python train.py --n_experts=16 --d_expert=480 --init_std_router=0.0112 --tie_embeddings=true --train_tokens=399500000
Below are experts of layer 8 (counted from 0) of a mixture-of-experts language model. Rows are named router (the router's row for the expert), gate (a neuron's input weights, with its number), up (a neuron's input weights, with its number), down (a neuron's output weights, with its number) and show model dimensions 64-127. Each number is 128 + 24 x the weight over its row's rms, rounded and kept within 0 to 255. Numbers have three digits each.
Before each expert's rows: a language model's description of what the expert responds to. This comes from a sample of Wikipedia text that the model never trained on.

# expert 14
Verbs be, was, is, been, became, could, would, and infinitive to after words like designed or easier, in general prose.
router:141129170129173117110112143118112130178087110144112125120115101127127106098119144106124101144144142120114156128117141177134127125151093152133146144115114129115106163121104107137153145122101095
gate0:120139154142152093117119118151125151162093136097163106178128154118099128159131165130111136098116112132151121154134096173178154103153126176105132137102157111146090164143126123172122064144117126
up0:136110171077162136147094148165079100141135113136149102160156169114152148133095082146111110135096148121121122142131124117127136195117141139124120114118101160123115158126121149148126097111140125
down0:110127122097126115110143090135100144150157131160117111124139114127091142146099128134172131168134119133151116119156123170167102138118127130114118124121103143136111138117108143163110142105096154
gate1:078155090095093063104149115110144117142158137111162113121109125138113106070157114194170105103150141117105142124132160105110086145183156103128094104096157124125092141125120120158144111163075123
up1:134119181104102109176085121119169108116119132134111100139128144111112087117134126137131140144130151117128082121120115096134130117151097136093131115120105139137112139138136089128108111121146140
down1:128134099168136108121148155106147155131121155113124111118097115125137109097117092102129127087114145098156139076124121113120117106106115139124136186135133087113104139115108131065145115148124139
gate2:097138145117093172100130102136151151149118152116172142087136095112085163072114125116194196101117144146120144144133105086100135113117136112138134142186146154160173157127172140169133104165128148
up2:142107098108126067125112163083128106095159104112133169121114107105111120092079092131179130133126082105108146112121135142126113115147141115133140131129144149158176166104144139102126111131126108
down2:131160118121137115080142101148118138108133110139111145060135131127106136116135126134182166140097141102120177114134140132115121138144149180136155152133140134128135137138133153073156124192137136
gate3:074136098145110115118118118140110133141148087114167100075138095115133114144139169137158116161116118165106145144119151118095146099138148158168099160116133117137108111132124145165117118147129116
up3:084100100170133064142120118091094106129104125137157143135127108137095061132175122108189137136097095155102139108137155112129143110109114197161160101136133124115105164085136111108107133147177116
down3:102114117130154152151109120144114142081112105153099092132137105141111150122129112138147102146114130099116161143132176123125146103131109135147112134167157082079132117127112186111110153080138151
gate4:119128126149144140113157126155105091124120136130120145136138094101141159123147093117119161129101087136139078133074147114134137100086083105103119107100128125137115136097105107107164130103143164
up4:095118138131215081144120132149142117122140115121145143161119153094157181112161146059115151153102148131124162109124142145139130163084123130161180100096160128116150118133148127090137124131133111
down4:111185157080104122082138097136125118126113112106102128130136105120138131123112168105155117096110132157108147078127141127098133150116092130092144115098143085138113155153134132144152133116188176

# expert 5
Pipe separators between table cells in sports and results tables, plus first names and US place words such as John, Paul, Los, New.
router:101138075109113111158158108101141107142124133129094177103164121139117147164188143149106193116104142107156103108122114139146144137126106120109144137110100151114106160102089081125063147151147104
gate0:172117117141091114155115142164067097124138108097161133136110142129109140160152099081119103099135134155132098067114104122102137185144137167102096094132091117144094116150150168173137162123125120
up0:160154146140106123123107112145136135138134143116124123150137117119117112094086136102164138123123140112143124160165130134152151122106170099116144143147180139117081177124167100121169148138129138
down0:152111137158132134124112183054131136117149146153139101128178134114121125127135134144139115155114149180127147103125131159157145135181127150163154153117135173135116127126145155134134140121099153
gate1:104102164174117116091119151142128163118139110108135118113131150150127074120084133113116087115079146113139195089136159105098085112160124109143093126162115109125106162129120125130183091104116141
up1:109140138134083116140083126136163145147144141121135139132125132093112094119077130118143061144114107148131155125092143093108141138145116168137088161170139135153121111092103188174119099136156134
down1:135099127095174122127139115122151180110142090151122140173119098134152159107142104118104164117127062151150159092164119104080129135140144099139103141125125068100117120108114153104114139135122089
gate2:117122156086193119121126112144145152126102112150136098105126105170153071154090155095094087103101135169151090126126132076120092103147146113108130180123108123138118068134142121147088133106122150
up2:122159127116130111100135131116159115115140106152178089165114120139130079148097152085112113171115143153132151152162110144125107121138133093142132124141139099132102087092147120172098135154139136
down2:100128116128144123130113161115126111140097116137125100126114127135117149108137157110162141141162118110106084131126121106125137024107171087088158138130090125142112085117101141118081128085168162
gate3:081173141109112138129141128151127160116119124091140164140153121155107101183102132131093089164139127126112113136103137128143096144125170144093156118148156096130140103148075128130132096082115129
up3:147085113087138122091129099133117148096147136122119179153129115147124147133110087160153136144124109127144127117123100175136132161152133095119148126121119147159116161119097143102118089110151095
down3:156123121137127085138139133105093153162151101119120144114116127191136149113127135104137132128095135157112157075138111100116147104115132113169120137110145130087149150131122072123175179176133134
gate4:112137132160095116142135127124142138139167153155106137121112137149119091125115121160185114116077138097110092127093122116113117152156097080123151107098152162165122100123117090110109126151139157
up4:105135150150110101115112142122170109150134106151150135142082142151118078126113145163144104160105128159130164125121122126087138145119112133148134127108109136152157117116126158136120078135153183
down4:086155133151097139143125113126147133145160080068119162144086160144132159133136160123149157114153136123136110151154109102100123125136136090130106134112130140130103119100139113157107138085093141

# expert 4
Small numerals and pipe separators inside statistics tables, such as sports standings and league records, e.g. | 22 | 20 | 2 | 0 |.
router:115128096101094100110138126122120128153146105134106122177156099142128139110131108144154118132095120098129161124105101101165141109146158132125119138132089109079074125145133171099089119168119138
gate0:168155145181113109119093106155165147130138122115092142098146160084098138103156108101129132160160099077109157133096153133165142127138099137123093131095105145162150184100102114088132142107151149
up0:135133127150158137132147144113149116126128162126084150074115121129127116088157145134144092131111115121112123126147148132129133125103142119141111110169099169128162135122182116143117122151147148
down0:165141158129146124147144146145121131089112126139114118166092149099147089096121124138117139074176135129147159151138177070170141120107102135129148116168150059132154129114168120113102122118134118
gate1:146177126135126094128130135106119132151148119206145109124109127122142138114119101091144102138095132159164164120146126143133135111143146148142127085126132117143101114132092117086136132120135090
up1:159069133140110180109121125165146120118128102100135116151122084089104090129148149138125122135140123117092122142127118142144131118137116120196139180129120138100160096159161146148143137155101155
down1:134115112129130135108149126168138141136112159127127126143172123173093125108074078098167075125129179112129144102166116099069162112120150112119138114111138131144112111123126127112139148108121134
gate2:145148108151074129116152119095119126147159127105138134160126064111094128084178139105119119130093144127129158131145122121134129153086159141090145141103130152106171133150135132124108108134170137
up2:125143152127121098138150121085102112087098118125145146144146109112090136156133131123124153077104134104138169134131127142082102157127150085132126149103117131091157132109117137131132144126147153
down2:143122118117119123126135135121077125167101118161118142149117130158149119127187111160161185170123101144157109142116080098120131142135119093139130152166120148153141148122125141090123181130101145
gate3:111145148168108119104119106132150083083119152125120115117120146111141084151112124123168126148103133149137156084115145166133111144112129105120110144102098119111149144116163120126097139142118152
up3:120136134142143149129096155141103164160093097174146163159124133164107126141122145147133172124130136116138158119161092125105156160123121114129163109129142143136164130151114134112149090143177128
down3:145153118123124135147111139118134136143103120150157119118095133120147160133161119172109134106137132103166131109096138160095155164123104132124130135119074120119161136127092132122109147123159150
gate4:139128106154084120101119160133105148123128114116129107161098102090107112071143133149141169117084127144089143118133111127100144145085137146118119117173160139153144125117101167102119132133135134
up4:136155148116117142130157105141107104128142131123139076114115115113167133152167093115096125156133136099124119124106112148149117101110147112120118143138132071163120157176100181170117109137117133
down4:073153124126122131129130160090128135161122117114117109138134094156141165155114117092104113167173090139125107132132130082115149155115090081159149116106137142169117118141158118146138153168165151

# expert 3
Commas, and, or, but, semicolons and which joining clauses or list items in running prose and citations, such as "play and film".
router:168111147130085150151127114131165091161081158167149089145108129106152150135138115154142140173082114116117124136171115123097127156147146130105118143151095140096138140113135145105157109126103121
gate0:152162128116141079125088128131086150127114140118135114138123120115094141097138158108145139187160134129076111126164147099162142101180119107140163161114141142127099106154155111103088114131164121
up0:107107119114145149153141087136160156133109128147131116133110108177105115150140086094143104134122100145166142085111099160082138178066155156109150120126113137116127170103074146143124119113125092
down0:136125126160118109148114082163151091135174146156140150086137134100151145149129100076139086154134083164118130104113123113091112114110114138141096165144135093111117146147120142143104137128132131
gate1:090158103120121134147164080128110146138134144117151089157124121097141119144155129149112090174146132091159132146148100146110149098170117135152136111120110140120132137126130099132128118116123182
up1:101134154126091132111158128074160104107092126139147146135095170131155090090115133090123111076080109151087138150115132115113143075113154120126123135156118128089112148120103128135110151129139143
down1:100118107070163080152101147131100119103121126148155136144180141159134162141119110163080153154114136097158116135127113126118086130124143142146128098102149177097114129165113109132141158126098111
gate2:141136099131157104108130145141121168124143106115148147128067152130109101135114104111111128176129127093100082110115143138172121159108119130125143087129122156136127083161105162172119163162134134
up2:131104128115087112111116149086134132124161155137146118089136080109128163089136128131165129105130149131101125119150115082090120170152152114122122149096120107084136098113143127107095129103111138
down2:152120140112127157092136110124116117127114137176150154136141159086125102122115080097127099135118094159133172121147164114157149135135103127129111124145110142118107118123130118149133133142122101
gate3:130076172109142120161100139138167168073163149163148149132161106164125087103157125171116104138072141114131119142109135129132121125107159086111139099100179155153108120171095080174139120125136167
up3:087116125103132155125112171119126140127153155129125203153166119116142129142153156149113127103089102123155122141104114156101100102147178157134156103146154142131137125160130097153118148133113171
down3:120114132086164135140134121126154138152128128178119150135136113141091108095097138136094115162121094134105065135148120132094112117151119131116115147120089180161123081097141126150120142102073147
gate4:090095120125128185120103077159172104137121099124086114164118147112150161106112139135129105138109128151137127124114179165121095137138104132147141121185110134163160152110123151174129155105114136
up4:115103060134154187125124106155136126123114112141089126140091110124145126119121135159152106125118124134142133131116150159103115145115115099167115141146124121142156131125131109176173131106138098
down4:123125101136170140081071143136150119112164142149109079075152095145141188116129129122092124120112130185134117124164126161115118113143127101148107155105068109100114145129139109133112124145107152

# expert 10
Colons, pipes, dashes, brackets and arrows in structured lines like infobox fields, list items, and table cells, e.g. Mayor:, Language:, (2016).
router:104124126132128122161135119093092145115087104150111123138124094117114116106159128115108145152114118092168148131135132112132130136051150089118175130154117125099115144066147136107118127098120142
gate0:121144080130113162108086149062137112116094129116110132124105092136128146145134114151087088093125108123081140119144159095141111124148143101112129124189113118115125107118185114117113125132122150
up0:108140132098164120099145107132098145153102175130111149117152134118108157053091176165144117079124112124125111106132129092118108123115153160099126191131157115134139100168144108092135134104110134
down0:118142085126160155125105101139160132185122152150135165155123127128153098125131099111119170153119129163184148110099122125094150107104109128115160117112123170128120074153107103134104159164154112
gate1:115165135111156140124139185157113128139121116106158136122170129163140102150095124116094105134105182097141099116131138156107115118120129162092125127141135105134167145105142166134160119101150102
up1:089111128134102150126129098137140135114126156106154135172120136122146152105159145136151129146135114147143102099110108122138167162104163141134108097159117122156075111130097087117096152125135114
down1:166082129118164130122098119140118150119145152137124138109129164107125139075095136110160113164118177122130137138127103142118132133112124145100100126106108119064136143144154096153152124131118095
gate2:075118140182139136165128135144125119073153114119081093099131153165128123137144111103108140109132120164108127143141124123116120128133129086112142107132112123114134151145136107140145133146067071
up2:134133125119140102127076139134159092094172148151157118119149145136106109162097136172166087103102107108111120106088111119084127156106109126106124136114113142116163154108141145159111147128148153
down2:105111107055100143122142141116137132138081170193111155123121121131135139156139140145147115093115103113170123168106090096106168168135125092108141156101145124136110139157124156117140124116135124
gate3:171137191122129131087140127131118087140120154142087091128124111118141113127130154134142122124127121154143150092116138163096083128147187117135146106144129176157162077096139138169112099115091168
up3:131122146120147151111157109152098127133138138099135124112098120129124126130088127166159133116069137157105116158118115132082116069141132119131106086138093128146130095137150192128093146175127118
down3:111131117185085103084136171141135111127146125103156126140091123135110105127105094148116115136107111143135103140111148120113129141088090136103150115140113139082136127145093090126161064135139149
gate4:108141092157115141125132104131119106146128133096117114104129101150135125110117099156149099108116187156108132134165086153120096146143077089141153139146112121131111114153123179138126116162153146
up4:151112126094117155189152155144145160108113097125137135118116138139099114138131162068131174149119078134124107118114150121151115126155134145121120142137158157142131145127123088115138127102124106
down4:146123123102154127155119085158120111158128183120127103147151093150178110110069118073142125100109148094119106164106128087090146132156094153126109118153120156136141147135151136161115138142133106

# expert 7
Articles and possessive words after prepositions like of or in, such as the, a, his, its, their, plus possessive 's.
router:109150154134125129133124137147149126168102161129094178120102094119096152123127176117105115132129138136135128156122128113152109117152140164153151138114135132164116090113085103193151091140119124
gate0:076121128138101176119096105103148175136172139121103084139145111144143116124097105160122185123118106131164100148154147140103110148123138146122128089147124113183130129149136121123110132159137156
up0:142127128128146111146103153162143095145062177117177108146097132111120136117068117126138089117186139140099123091092138136170159098107151129113113166148149129131153110131142137092118130120145128
down0:144110157090109122145129108142120125121157119114092152108110116126101116148110125163099124116127139115120113161156047113119079119117144120147140125078133195154150134149113126133113120054133097
gate1:111098117131149070131145128114115109132132108166127151087138149121147116123141087118124086130163128103101106108132151128151129164132160133133094167169155164133139144136143138157115104085105085
up1:098135122137117162156096147134105156154145118071164084151132114110094169096155140126100140157081176160135158138103152124101106104131112140158165106129106117182138153120134155137118110116140075
down1:148130132110117137146095135137109136143129142127140120088169147122136139160140106151149120114148139163112140113158152133133142154120145141120135166190088157130126164089112094134123146151138136
gate2:126122099148112089096094192096128095083148109095127113119124171125147106113116169124144144172136109163150131150121144108096090173131130133103130117117119149129115113146105111123167129142133117
up2:148095122071108118154143087127133128202119149116134140152156091115110122090176129104126135134142090135133095142124124114133124142129157138102109133152116099131117130153136097091124145123120104
down2:171100086095109121131154103130138147090135088153148094119151133089133129135154110108153133114104184088101146115154156163090131149111096099139141138203109120151120100096102127113143147115132142
gate3:128127110140091102122111100140124103095099112130149122095125145150123111118069127123148077138128123085136140115144128150116109099151099136116141109127116111098143196096099089110154094112135141
up3:154158124161115125161138080119141113067087114150166107107119139118131141107099140131153146144123100123139127144181129146123119110159122133098139132122140167095143162141146102115136123138124124
down3:130157191127112113092151125140150122100152143101161100137163171154097164102095148130140120117109121082182143104126122139095110141097120129140125129136121120107095115137158115136143142128097145
gate4:128118124108148166119134139079096127119161049112174158103158146144139151133161103144102148096113101088129143103106138108095147153184112105158143116150089198075119138120090111128151152102152104
up4:097112119125172118124125126170150138146086170141100095171073097097123098150128127120132135132119131195103128150174125140142123135137148128092152128114156067153163101127114152131095135153083185
down4:107137133141095146078115136139150086097142133126100147118098190154160153108119098131130185107135103157113151134108159164145120140105158137130148157129129148122084133139133134142097150153143104

# expert 6
Prepositions such as of, in, for, with, during, after that begin a noun phrase, often before the, a or his.
router:169079135167130111073112115127120114107126143134167126154103134088151135157112128125136158133110136100137131121157161150147112109120138124147150140153134168092131123080090132126147100132134119
gate0:150148189138121106137133153155164133164139126151117157124112112196123139121143129103132117155152100136100121142080102147150120138085076140105152130108142160102155091115129127142132118110159145
up0:136112084106147106132166129115152122156138146128142100106115162140148111113136148117134139169093129152117114152142139097156129118103113135152150126152143136130124170108111082106120134143112144
down0:107171145108109174124114139157128171144103134131138109113144117139084141110103133102100095132114130108133132097108133130099109120159170108131120145168140103150122123144095196137117159123087120
gate1:108114121112133138099104087127131154125161127139096193122106143097143111115159143105150171116120097149118117101138100160126121112149105141153151102120113127101090070141123095174123135145118201
up1:127109128125151136093128119137114193114111096119109156114128115121096119147097149088134155135129128142126147059153079173138097108157115130119144144117112113133141147158102101143129106096110147
down1:115144153139216127103113146126135123137106152160105136123168107184126139121084120096127126126103110114121189108133085134104112150118103140135163147136101132122149145136141126131115132132128096
gate2:122115133133100089105097136170105152077139136106142126112125118160113100130131108138125087123114148145128066151124141135134127092119144144159129092102069115124156148117188103113128094153154163
up2:131112134153107155107100115156099155135108104151123107110068140155112091139083127105090103150149145110105123118121120137123117120176114163132097114048100123163172120132178104132091141116124127
down2:157131183113138096106091139114111119097121116142149108135143111118129115148110116132075132167124136139118149190145132110179130121139141190114153144075141159109160110137154086091098140096102130
gate3:151104099134124114157128126144126112140147105149148133151163150154138115088136147106128154112126119096121136110104130167123176137134157119121101087148096137117127089109138114127152176155116114
up3:130091171125107146148154144157135072139144157103160065124138107107181153159124123140136112121138110154136196117167106123157116105140108133083168129123135104111136111128137112136154136148081142
down3:155118129125096142142128153084114126090124126152111142101159162105135096159112092159191156073141136094138116154151114169144144164144144144129117114158193140158097119087123124121097127164124061
gate4:178142085144138116155088112127151106111116152146129120148150148156125118086168153125153122151114117132135132119165174158119124156130146158148098130122106123116161142131111183125125144169136162
up4:158121122155106102143109150134145124147119126159132114134172151124145148129134094149171130135107100141129135152139114142129133088109168150119109137106092161152123119099104169153079123150145132
down4:119170124152165126121146146142098129119133153194133154185116118151117164161121121111103094156107151064102131172098106107121109133156110100141154142137089132073135113106122128125102094176158117

# expert 1
Head nouns right after the, a or his, often followed by of or a comma, such as family, station, species, village.
router:107146108112121115154094132140133109098140091123133108139114139095070116180117138097145135095141109137109103123113119141087160132100097143127113163117132149141083113201137121104119145109156099
gate0:101130130148138183056148134121105142119101131130087108154149135117098114132135152117102150127121140135116178110124112150086093130152111127110106127138100135097130105115146108087168125118109139
up0:152114155135092085120131108121144128160116127152160162176150115138153118095130144144144114168108164131114123158139084133113093083129151075136106133123138132124135141112135149148130143136146084
down0:124101114140128124124150107096121138117129103089133120178119157147128128105085153151094111113121099129114102122117158106129106080134129113115148104112081077121123105091091151142142096134132115
gate1:130139136122157126095122143065139141092110135124130127168179141124086169108124145146097130099100117117127170129121175162150113123137094084138128134139137135133110132123127119099146132146139117
up1:104099128177105128136121100121138103129142123138097159141127119093096116188100099126167127095184123160145150126129066096128161134126158141152175127115143076160147108134140124105140114097111190
down1:187116162122096137157080139061152160132117115162138168155138108114150128100118141123145157114142119130125111109080140165156148118104126160133115117120122088127062127124141140091145139156165111
gate2:120141136150100141083097095148129119149160107118115116145141105138142115128124154164213108145123156146146100140145101136080177140136101160167108108126120159123110107094143155124165133143154151
up2:121145125094115127154106100145132097112101131099119122091133105116131132162142119125120104107101126139132143141117173139100146138159113136102141079160148114132180124110098172113132108109147156
down2:143106158157150109124109113141155160093142128067113126127116104154136117112170148104132123111167132117149150132160137137109108113127114125147171098156088160127154127134077110102128131171095118
gate3:174144116115134099146129172090114136124128121094108099115117141135107172095143139120145126153156155095184119116105128158083118088141087124130145112119116153120118138128097188153116155119121144
up3:115136143169136128120126083132111135138094144169149161107143144141094118152119089132122126128161100079086109094162150150099113092132124113080108168140152118147134150133096141157151088160146097
down3:151196119095108153120128126125117132152114148127109127156158191187134100134120145144130125162156143130119103109154145142076176130089109159105104156140143176136134084146148128103139128096134091
gate4:155124143129125135111147133093104109079121117134124114130173095141097171119131110150158095132153130107132085112120151120073157085114119146131146117146062164133120110097150124114078114133144106
up4:147131151113154141120146117093148095132125116114123104160096123136131174138129117144104140131126170142172117151105135116120157176116126161157150119090100141136144091125168141137087108125116089
down4:141141111115084130119120132106117140114137157096139140115142131077106113143094130108150129119172117097137137093096158109111105136117111103102118124121171085113128127139110156125156094157150099

# expert 11
Closing pipes at the ends of table rows, table separator lines, and == heading markers, plus infobox labels such as Born and Founded.
router:114121130169160123130113148142111159107156126114128127093153134173163113072126113154144083134126139156106150159113130118119083138166183123150144089128157084097148109115143128123161137139118161
gate0:132116189090112130139102123117133162110155180077139122080116093128138102164154108166128106102137095142121123132181164102091129140118157121131117137082101111121105109122123121148106149150129146
up0:146135162108136177126166123147145085093147101121123138124167141141101111132151171179087143147162136084154093164114172108103113156141145093160148157112122167127097129112107107155141119157136132
down0:149186112102161169123163148119095081144121162122103117123137135187143107120155147153103120155101153142164124125116097143112168125155137127133126088144100103088138112137124110136101117141109070
gate1:148049117101089136133158119120153075129125154130093111123129103078127100130137154153111127120112122094120150133121117157147163126141095163140151132086091151155123105129105122112118122156127140
up1:101081151090122120132151114141134141161135159139070093101141141120101125147116124165126124147130132130148181107143124157172130125160140149121098142145112125130099133083128147132109127074096130
down1:109116134146176143096164113104168146157157126086109108114132122125136143147093132132130163172113138133087164121136115119152178120133156153126150156161134143140164107145120153127108112157146154
gate2:127121126092070127107127110132159175105137104121115132099117128138127113143118162164116125107123137096145147120152151135108163103104119056131111210130118143106107131138156121156145106104107135
up2:125111082142078092138110130108131123140127138111126121140141145107157134120093120105112127110095131114102134192160142101088122117110117125151078106122107087111111169128127108122171089107163143
down2:135110103097162110149110126138174107145107123128124148122115108128120098142111159151138146162153099150161102095126133136203164107160172105152121133145131134133167139112132115089152141106135112
gate3:145144116177142132122093162137141103106114139139147112136133136134105160106111106076115136157110147116118102144154146154138078114113129093124100141121110122082139137106129128162127144116130097
up3:119131114082149145125163126131112165125117105101105158093144135130132135136088089168125139127130111142159137120153118072144132146142094122142133142140106173136136118129112102122157105110121107
down3:152133109097140113122132161129150166164090113127166144144162067135158123101132152172139045127148159158078156126084094150116143153125124101145128108142139146143143131136151113145165101127124115
gate4:142119114133093091140145097102158132125129105145116143145121132106160158141095091182103102090165109140125113094168116147133125098155119095127093129102098092150091101147117090132140154072104111
up4:168130161120104117104087150151130155160079149112102152119150100098135091135121159123077139129088155092156091147108128115090124124084101144115156108098128155117122124107133124074157087143113166
down4:112118119110125155130083122156153129106116113134149134106131123084150118146103158084164111122097177100125137130114071135127177094130143079094129144136157147142116120123178113141108130113126133

# expert 9
Line breaks, periods and heading markers that close lines, list items, headings and taxonomy infobox entries such as Order or Clade.
router:128138117157142167142121131133122148117140152160159102097123134162138093114092122120147110154168123173128127145127104106138100122149108102127117074102126104173153180142179098111139157101147133
gate0:147124140109163138126141139133089112134095128141149121125125110094122115132155158142142082160122115137114136128129138096139165097106129144131128078121113131115119111120114149137142089121102124
up0:114078119113116106135143158151103133122121105139128124128136120077104117153146161179115089100135133107150155131120117116136137108092193113158137095103127133120145161104112137121128112133100165
down0:121134127163139148151142075094150146125074178119133166142139117127120110156127140155135131159144169094133086151111160116103071151112131104148095131134104127145126103131141125166127109118133102
gate1:091160127094157141105107079121090156128165123126119168138139127131139103146117131133138112119134084149103164140119120071128117100120093114098097139106103142139137130126105122170116115110113137
up1:094123128148100142109139162112121121111104075142164134120135141124142124119154161126134147085136150150116126112113135162142112102116128156114108143129143145123086139111106118124141103133121146
down1:096088099139126146173139125116162116139110132123100146112129167116122126122184140118147167107130126107131089147097115130124108152068115125140129159186155124076114113130103138161127093136123123
gate2:148127129129130118113159122103121134138115140150088156117170134149089104145120100129092097102120117186100085129134103151096111112132174144073093150113106123114140096140113116151155101123104087
up2:111119125124124114134146120118134116109136171142090130148154132115093128162095124145107137107107087197122111104146129147131142109144157175101073175142106108126143129162139155144157121150143069
down2:089118105113123157135194171115146121142132153136128136113117173138124093137139101142150115151164116106157107112101111138105127136102199128056147122112129121108130127101124134105175128126090116
gate3:154093153169094144142123138126119190173146140157077128097116114073151139129107107134121154163141141140136092110149121158122124148120090114121145133123167108103092090108105131111098138111109154
up3:130165130111132097118133139104100093111141117104146118112147142132139105139134137141133144053093127128119129157141151158154119130118154140174131097102144131118124135151151116154159135129130174
down3:151123147099115127092128116154126102138146119158128142147137126090125133153172152154105143130161165137107114157125094126166141094174112148118113103151138123129093162116117134109112105114115137
gate4:133130106181116148113172147175169160122113125095168121068159129114180133140145096127112100144136154146125147155123174096100137129118091164118174160161117167135090151151146145148128129109150154
up4:152155155163101140125112122074132116130137108138150163111146105140135148118135100142121144137153118144134114182166142146154141118120093124108100126107129131137155102139123112156160114112131102
down4:161150152100124127112132115096152107129134132171149117089159071145141108133152162152112161108115146123110097123114102136126124113086074107110105176156103124131168097123120155174102119112101086

# expert 13
Nouns naming competitions, awards and results, often in tables, such as Cup, Championship, medal, Team, round, Candidate.
router:090080158099107103123148131132129170118111142131091116138112141120126113126104129128121143104124132099148165141084142144111161103083112092134130168143108117136111150155096112121126161151151091
gate0:146128144125078106151155137156107153095143179129149126131134120148106088113141091137110080140109112125139121144149177085125175114116079138135120115091164173139133164149119113108131205144119144
up0:118102142099124109119091149172094156132119126111114160127103105102135170144124123084118144118182138114148068138147108134120118121130164144103085142114153101095115134156136155105112093104098095
down0:194115131124111129122189146119144111104173144121112148118108130093088122124098135133167141160176146152124125157132094154191139138121158132118080155123141132127138140134179138145106151117110126
gate1:104121143111152130102130086086147127115125140130075125159103114088108115208108071134121099129178116095092135124139134108152151129127120112145164148157091142106089108127142100104077111137192153
up1:123139107142167123128131148107147129095133133092136135180112166117125167116126107141126099122177138124108111145152137108179093096119134100105152119120118103127111092129116143076108101155160139
down1:138115151157155152107152097098143104102116159106101127176122136111106133124082091164147122141130109112167122135165113138140137127048070113155112129130135136109115150139113142122121143147118104
gate2:112095108163114135121118140158117124132144151128125157124166142135158138105115182098105115151145146104124116149081137120135136168161123109106086171117115097132147149142108200123118113165136089
up2:162133140115197140099143140088141120108097128095148112171127159094107146119099165149085112076147085137131138111131115139147129117139145137124150140122151174109103158122143106126113097122089148
down2:157097108147112108094155130101129140132124163147114116112157125133133116110154136162125147185117106129129107119144125119119130125154142085144127104118109092169116163134136104115188103136137127
gate3:120095130120143104134145154110117086123125131118120107130127147143107078113134123131118080112151174146176111166102150136182123128096137092143119157125164089193130156154113136160141092140128181
up3:138162106100160144126118132118155158096071160118111182141098109141094148159137113111120121149126133091105134127144112158095111120184156122110127145149129167086131110131103110117108122097104104
down3:135099122188115118127108115149162147115107060115129137130135135124110117138154113134115128169111145123147114127088119095105147135137166094108089170105127089100119149118121116158128163123145136
gate4:140157124156135094111107103157172171089107168135135127113139106109112115164158127124122178133170124122143121090087116115117144158134114125141108107111144133131153181089133144092119178104126160
up4:126149125115120140154158131208127104148141105142113125150093126139118120190086146115137130121105146137126145103151100127126085095132195145156152168093123141126100137078137147119116136113124151
down4:165123142101100128114125127154121129118078107140114148103179094156143133127113108113128126105116106121149101124128133105133112145144154103122119150101154124121131124158120173117123117090101136

# expert 8
Political adjectives like Democratic, public, Liberal, election-table pipes after Party, and pronouns or adverbs such as it, there, them, not.
router:130116119107149131150160143184108152167116102106115154182125104132144167114149115141124141122123131149130128126089139140112131181139095142116098120134099139166142125142127146147143152097126113
gate0:154126088106142090119085087097064079162112116106099168093114122152145152114135142088103118132116130133139114106104146113150140128114130116144086095146123165172163093156100122144120130113145138
up0:081154141117139117140129084145119138100137136138180093132112168128106112100102144171122141123160124121161158165109074127112120123080123115053125132159147097146101125082106159131135085130128124
down0:170147088153140127113071140118127115106153129051149118110165112155130120099101118113166143138134143091124150109131109094101089117139103126118144154125143161149107063092121081088151112158081110
gate1:176145135144163163096126144132142133156160133110148142116156143129113127168130081138138095130153133153099126103135126119104101105105151113119166146158089148109077096103114125111113094175108108
up1:060139123134120093142112113108125157108099124134116151134132109107135170146098096110169073158126151100174139135117086129121123136120099138139128148119139127127093135130119094130128131080130171
down1:163125135140131108132123124116118173138129132179143139134149125121125119121130138106162117119129119108139123078067132116137134178122127061099085116117123128161154140095184111128104107148165165
gate2:128125124108120162178122109125179137122123107125110133152146137149141123167106097094157130153082091114116141101108169151102088141124119150114141130138183097141116113141099114146184132097132119
up2:151116167094146149119100095125108125103168127141061152132107108163146093122173148118132164109107097115112117098120103127108133117146109154116157134104104111144110129104104118126114162121122123
down2:148112139141201135134178126121116147099121132134166137138125094097152087170123105123148147151091157126073100121070174129164128117083093142134134112130099125137132103120097153126141119091134117
gate3:118120153124141149077143125122138144129170122112132104100123157103111096098139140112134072141110170119159145129153109155155144129105126096109114111142147130150139121110085129162113179151144130
up3:160124125123121194097151132097117109089084093152095135186157136113152137148153164134160129106078132114170123188137139109160107152083118128124119085132104115132115165108088142159109136077126160
down3:168100114162128156148103132107120132122152139171113154107136113128115124141128152092125102147131162101117144153124176125122167143102128115166178129125100111128148179156132108152145173104118180
gate4:136137103166136138097123102132131114108138154141105157142149105158132185140095056120128133087129135117116115117121110105124087172150091105128128120136128166139117144145162137088123173126124176
up4:130110130099136127104078118096156121119101125144143116150131135124155129102124150090172139121168086160131169112128136199158091161150150096136125134160174102121149157115092111078127128138105131
down4:157126119132099153145119151144065103157151103148120143127166120092127151112121158120099171150128097151178080139139115086125114134170134157084139154127142124153117133098096140107110129141170113